python train.py --n_layer=14 --d_model=320 --experts_per_token=4 --n_head=10 --attn_scale=0.177 --decay_fraction=1.0
Below are experts of layer 3 (counted from 0) of a mixture-of-experts language model. Rows are named router (the router's row for the expert), down (a neuron's output weights, with its number) and show model dimensions 160-319. Each number is 128 + 24 x the weight over its row's rms, rounded and kept within 0 to 255.
After each expert's rows: "comes before" lists some tokens at least twice as common just after its tokens as in all text. This comes from a sample of Wikipedia text that the model never trained on. Tokens count by the router's weight.

# expert 9
router [144  92 113 142 120 136 133 170 153 143 116 152 115 146 144 144 162 155 148 149  72 128 128 172 134 133 132  94  92 115 102 160 145 117 151 128 115 112 117 146 115 105 114 115 112 167 127 147 111 154 115 109  97 143 146 135 144 153 116 127 120 131 118 116 146 135 149 135  98 112 167 153 105 152 116 138 121 126 115 102 135 175 132 104 164 115 173 179 130 114  78 154  89 145 125 122 178 123 148 141 118 155 158  83 116  90 165 170 115  58  83 133  93 119 110 127 157 124 147 133 136 150 150 173 108 132 162 146  97 156 147 144 175  94 147 104 108 127 156 119 121 102 108 140 145 123 124 114  96 116 155  90 117 101 126  96 143 145 164 138]
down0 [122 130 154 159 117 150 112 160  95 138 140 155 134 138 156 123 148 118 149  82 124 133 108 146 128  88 157 139 128 127 126  92 180 100  84 119 135 142  97 122 164 109 122  51 114 126 130 155 161 112  80 110 121 142 128 118 168 122 127 171 146 124 127 136 100 144 138 122 158 160 164 120  91 106  93 127  85 119 124 136 119 188 171  98 125 109 142 163 155 131 160 174 117 102 154 126 135 128  99 119  95 153 152 105 129 131 116  98 120  88 144 113 162 111 127 113 116 126 115 159 137 116 144 136 146 123 133 148 115 136 137 101 108 122 107 123 125 176 140 124 152 117 123  94 146 111 140 103 130 207 148 137 139 132 146 100 140 118 110 121]
comes before: "\n\n", "\n", "| ", "(", "|", "s "

# expert 54
router [142 149 113 152 135 157 105 131 156 132 110  99 112 106 106  92 128 166 151 138 143 105 123 128 133 112 100  81 131 105 111 116 155 102  98 117 138 166 122  90 140 158 109 149  98 123 154 156 154  95 104 152 136 139 160 146 111 122 109 145 120 126 112  69  83 130 135 104 158 131 161 122 174 128 133 104 129 101 165  99 130 132 107 110 136 107 114 104 168  89 100 128 108 161 145 116 121 141 134 170 113 160 125  76 143 138 130 165 113 101 166 156 126 147  80 128 141 165 171 158 118 104 140 125 104 140 153 147 151 162 142 121  96 171  81 136 121 132 146  82 110 109  97  81  92  98 140  92 128 125 134 111 134 158 120 101 119 167 175 171]
down0 [151 129 160 113 129 131  94 119  72 129 114 129 140  99 136 131 145 138 118 141 115  96 155 115 144 157 156 150 129  84 118 165 122 147 138 124 116 151 187 141  80 140 110 158 126 120 124 143 101 146 153 126 127 117 111 108 117 179 144 111 111 128 167 113 120 127 130  71 147  70 142 120 116 132 140 113 148 102 146 144 119 114 113  76 151 102 115 173  75 139 119 153 167 134  92 163 130 103 106 163 135 145 145 146 131 151  86 101 177 121 116 121 175 153 135 155 133 123 131 146 129 138 175 100 154  47 119 153 140 104 152 140 139 120 128 149 111 124 161 170 126 145 132 117 100 111 134 131 106 122 130 166 102 145 150 139 137 128 102 108]
comes before: ", ", "\n", ") ", ")", "/ ", "–"

# expert 28
router [151 100  88 112 139 129 107 121 160 117 138 111 134 112 131  82 109 145 166 169 123 151 135 139 149 119 154 128 143 119 120 119 149 108  81 124 169 134 161 119 127 128 115 186 101 133 116 109  82 151 168 173  98 143 159 122 113  96 136 126  93 143 173 156 127 133 116 136 101 108 129 114 142 129 160 137 116 171  98 137 126 119 149 118 125 150 166 138 103 128 150 123  98 109 128 138 154  96 174 132 119  98 102 135 136 133 109 113 126 101 137 135 135 152 161 164 105 133 125 118 140 144 126 128 142  80  92 128 168 123 107 148 180  77 123 125  97 146 115 130 157 169 103 128  96 134 185 130 195 142 103 142 129 141 115 111 128 125 118 125]
down0 [109 153 173  97 118 113 137 152 116 135 146 141 117  94 133 143 125 103 133 126 134 140 126  82 157 138 126 114 129 120 159 134  69 152 103 132 114 164  92  89 160 114 175 155  54 136 134 153 147 105  80 135 121 120 134 134 119 116 124 124 129 120 113 111  93 130 121 143  74 160 123  73 123 167 126 146 110 112 134 157 123 158 152  97 146 138 143 126 131  97 115  67 105 104 100 140  97 128 123 161 151 132 132 154 101 117 139 123 177 160 142 124 176 113  99 108  58 135 153 144 156 124 112 116 145 126 127 120 136 100 158 107 154 113 129 103 101 138 128 170 122 116 148  96  79 130 139 148  75 132  96  88 102 121 106 176 113 120 107 152]
comes before: "of ", "and ", "in ", "(", "for ", "to "

# expert 21
router [133 151 135 137 127 169 128 129 169 145 122  94  96 117 129  90 135 122 119 162 105 114 134 156 140  99 134 138 104 147 106 137 111 137 100 154 147  95 131 128  96  90 113 155 127  98 122 101 121  63 135 174 128  93 163  93 153 121  95 117 130 167 131 138 125 143 170  96 136 160 138 125 126  93  93 115 170 103 177 146 144 134 126  97 143 147  81 132 112 113 137  86 161 125 141  82 134 119 119 144 151 105 136 139  87 151 124 164 156 153 159 115 128  81 175  94 148 118 172 158 149 156  87  94 134 137 154 101 140 129 140 106 115 148  98 119 154 132 124 135 120 158 159 133 134 168 143 138 140 115 146 206  96 176 141 142 125 103 103  67]
down0 [162 102  85 154 107 121 144 134  87 159  48 121 136 122 131 137 144 144 159 152 134 135 107 133 124 122 116 169 122 118 141  95 125 121 170 128 120 156 136 141 126 144 106 112 135  94  94 119 140  70 134 139 106 130 146 145 145 131 155 133 139 110 110 116 181 126 110 124 139  90 135 143 137 149 137 113 161 119 116 124 111 172 120 106 118 111 132 127 120 137 132 133 117 169 116 156 149 121  56 170 128 122 160 103 114 154 168 124 101 118 122 126 109 161 112 126 121  92 136 140 108 127 167 129 127 107 155  90  95 114  83 111 167 150  87 141  88 164 120 119 132 132 131 125 164 150  96 104 120 150 181 119 103 135 138 102 120 123 126 140]
comes before: "| ", ".", ",", "–", "|", "th "

# expert 22
router [129 147  99 144 151 116 116 113 130 100 119 156 136 167 156 118 124 152 135 108 132 106 153 102 154  99 137 120  88 118 138 141 130 119 142 155 121 114 119 125 128  86 129 109 174 129 123 164 152  94  94 101 114 151 130 160  98 134 136 168 134 120 126 174 139 107 129 117 130 120 104 157 147 114 110 132 143 125 131  72 151 113 148 154  99 145 127 116 121  91 145 119 106 117 171 191 133 144 139 119 147 136 145 107  92 147 149 159 108  99 166 142 113 122 165 113 154 138 119 134 106 117 101 140 105 122 152  89 129 108 175 127 172 164  95 115 122  92 155 138 129  88 119 170 119 130 134 125 118 130 120 122 126 128 128 174 143 109 136 127]
down0 [130 103 150  78 125 168 173  85 109 117 147 125 104 126 144 137 149  77 135 131 139  98 156 142  88  89 168 104  78 168 120 149  64 152 132 143 121 144 106 139 116 136 158 116 134 156 103 124 126 115 174 123 165  91 158 126 164 145 109 144  94 151 122 161 112 167 151 111 121 116 110 119 110 127 114 132 159 156 134 125 138 133 122 118  80 131 124 111 123 113 104 124 154 116 142 104 157 107 101 182 132 176 108 170  47 113 179 115 112 145 108 124 115 133  99 134 145 168 141  96 162 137 127 134  99 160 139 111 122 110 113 131 182 159 144 105 138 150 115  81 125 122 125 127 136 112 128 112 107 137 148 126 147 101  88 177 134 129 126 153]
comes before: ", ", "\n", ". ", ": ", "-", "\" "

# expert 40
router [129 123 130 165 124  99 117 115 146 143 111 124  68 138 107 101 157 190  69 128 148  84 144 110 114  98 113 147 115 142 137 100 115 153 141 114 119  82 108  98 135 109 135 113  97 111 110 124  79 115 138 107  96 132 119 139 179 126 162 111 121 177 118  95 145 149 107 123 126 105 154 120 128 117 135 120 100 153 158  98 101 146 167  84 139  69 167 128 133  99 109 145 131  89 114 108 115 101 139 113 124 104 132 126 158 118 155 147 121 147  99 164 122 124 139 135 125 132 164  92 129  93 134 116 111 142 127 143 118 183 164 105  93 101 145 164 166 120 112 114  84 139 136 150 145 136 137 123  94  77 116 164 129 135 136 177  95 137 145  96]
down0 [120  99 131 119 129 109 138 156 129 103 126 174 128 178 139 133 118 136 105 121 175 127 118 120 103 151  91 116 126 122  82 132 152 159 137 161 139 126 146 152 100 119 147 122  92 127  91 137 107 136  81  95 118 138 111  74  98 149 128 142 109 120 122 132 110 121 110 130  97 152 140 144 134 116 102 115  95 167 131 119 156 142 136 150 122 113 118 101  92 119  94 119 136 105 115 161 132 134 100 155 172 145 148 110 136  87 146  88 135 136 149 151 129  93 144 165 117 133 121  98 104 114 154 198 133 109 155 158 127 107 149 130  99 113 121 139 130 168 112 159 139 149 142 150  95 138 132 129 131  76  88 143 118  84 137 118 126 168 148 171]
comes before: "| ", "–", ", ", ")", ". ", "."

# expert 45
router [ 97 152 138 150 141 147 134 176 139 152  90 120 119 112 109  97 102 119 144 125 103 126 119 166  93 156 117  94 116  91  91 141 116 138 154 121 107 118  80  96 120 103 116 107 143 116 125 151 144 142 104 130 143 126 164 119 149  86 157 119 154  98  97 127 144 170 133  82 103 122  76 119 130  70 103 105 135 140 139 105 127 138 130  90 148 115  98 154 138 145  73 103 116 100 116 147 100 163 124 112  93 104 117 162 145 104 140 138 150 134 122 135 143 128 149 156 116 150 169  91 156 125 164 117 128 107 136 136  92 108 166 119 122  99 120 118 121 117 153 127 158 120  96 136 140  84 175 136 103 135 123  92 135 123 160 142 108 148 123 164]
down0 [ 84  88 156 107 117 107 142 147 148 138  98 116 146 130 135 134 133 183 118 111 118 163  97  96 138 129 119 169 141 128  68 134 146  95 166 132  95 154  92 120 138 133  78 141 116 150 125 126 139 134 110 111 182  98 108 128 188 129 127 128 126 110 116 104 136 150 116  91 153 101 124 123 132 109 127  53 165 123 143 119 123 129 124 140 101 118 146  80 105 139 118 161 111 140 138 102 148  96  71 124 119  89 111 156 150 134 102 164 121 144 148  89 147 112 136 144 154 100 105 112  76 112 170 125 121 175 147  98 151  83 140 106 147 101 142 118 130 164 112 106 114 122 185  99 153 137 127 121 145 130 120 149 121  81 146 139 147 154  87 119]
comes before: ", ", ". ", ": ", "-", "–", "; "

# expert 46
router [166  84  82 170 116 131 113 148  94 123 105 103 102 135 103 161 118 157 156 145 121 134 124 157 163 171 147 164 117 132 161 152 127 119 112 133 128 155 117 151 145 138 132 146 105 119 130 108 157 147 114 105  97 146 128 134 138 135 141 121 152 168 128 122 180 107  98 118 127 125 140  96  92 146 156 109 133  98 136 154 131  93 145  99 148 155 121  95 161 102 153 138 149 102  78 102 145 135  94 122 139 129 145 122 164 144 161 131 105 130 178 154  81 134 120 104 147  92 107  98 136 129 148 102 108 143 136 175 170 105 148 168 104  89 124 115 102 142 127 103 165 136  72 167 144 112 125  95 144 111 149 154 104 123 118 147 131 141 159  83]
down0 [111 122  89 119 128 133 101 144 128 129 171 150 145 128 123 127 110  90 119 103 161 124 120 127 146 135  95 125 135 125 126 119 183 146 151 136 140 135 145 128 111 116 157 132  96 140 112 141 132 161 132 130 136  88  85 153 117 118 137 185 156 122 162 116 133 117 181 162 158 136 165 148 115  93 106 107 145 130 132 128  93 115  99  82  98 108 123 139  81  56 157 117 102 133 178 124 105 152 116 120 132 175 147  94  73 168 112  83 108  86 143 138 104 167 133 116 140 145 149 156 132  84  94 137 124 141 132 115 114 156 153 132 156 119 112 112  98 107 139 125 126 150 123 124 109 144 134 129 153 129 114 132 143 109 135 157  92 101 133 160]
comes before: "| ", "\n", ".", "|", "–", "; "

# expert 34
router [120 123 126 118 106 140 112 164 126 153 108 135 130 144 126 159 116 129 150 174 121 121 117 165 170 133 122 108  99 130 184 147 109 112 104 126 102  83 142 141 107 153 113  81  84 159  80 139 121  88 112 126 100  86 139 166 129 123 139  93 137 179 107 128 152 178 135 156 100 116 170 167 123 141 147 131 105 146 169  79 153  88 162 143 157 137 133 149 150 149 138 138 144 158 103 112 133 146  86 107 125 110 123  86 105 114  91 167  86 106 111 153 114 179 102 155 150 104 126 118 128 143 137 121  95 116 124 129  90 130 109 132 125 153 136 142 165 131 134 100 141 126 117 127 148  92  90  81 119 142 158  93 137 101 168 108 129 135 160 116]
down0 [135 182 111 139 124 137 151 141 151 138 143  93 130 123 141 156 203 158 118 127 102 169 100  96 143  57 104 167 160 113 146 148 147 151 146 118 144 148 143 125 107 103  77 110 128  93  57 184 103 115 147 107 122 168 196 110 128 130  99 145 119 145 143  98 127  84 111 132 157 173 139 125 143 130 133 153 136 113 125 139 134 132 124 142 143 111 116 141  95 104 131 132 150 132 147 120 132 108 185 141  86 152 102 123 126  96 138 120 131 131  96 136 144 142 156 117 186 141 110 118 120  94 117 131  96 128 139 118 117 153  76 139  79 149  93 138 139 138  98 101 118 121 119 165 169 126 167 116 111 161 149 121 114 147 144 101 139 141 107 140]
comes before: "\n\n", "\n", "000 ", "0 ", ".", ","

# expert 23
router [107  72  73 109 159 192 102 119 104 124 109 117 126 135 104 106 169 115 137 142 114 107 144 145 126 127 126 122  90 160 131 163  81 148  92 118 133 141 168 105 136 129 106 108  97 158 182 108 131 161  99 141 109 110 120 145 140  91 129  93  85 142 113  91 155 101 163 136 114 100 148 159  92 131 157 140  99  94 120  98  97 149 164 116 116 148 126 124 140 128 117 118 168 133 125 158 183 105 139 102 128 119 124 148 178  92 126 113 166 106 164 170 128 139 163  87 158 121 111 132 105  99 130 154 112 109 166 126 149 147 111  84 124 172 139  91  96 136 122 145 151 117 165 129 145 155  97 111 102 110 127  92 100 118 131 137  94 119 112 116]
down0 [133 102 112 133 167 137  87 124  90 119 131 144 121 124 107 105 111 116 141 143  74 140 121 148 158  98 142 132  89 119 101 133 113 136 112 100 130 101 142  79 124 150 100 129 117 158 172 121 127 120 133 128 157 107 136 139 154 100 144  87 127 137 128 104 141 144 116 162 132  93 130 112 118 137 172 175 125 150 145 160 117 134 151 153 121 132 159 108 158  89 137 165 129  77  94 143 149 132 154 158 136 172 102 148 131 190 153 157 111 112 114 133 169  91 111 123 164 111 142 147 115 121 136 166 140 130 114 105 132 137 110 125 102 117 135 133 107 118  95 108 123 124 124  98 146 126 145 155 126 135 155 145 125 130 112 155 142 180 141  88]
comes before: "\n", "- ", "\n\n", "s ", "Votes ", "round"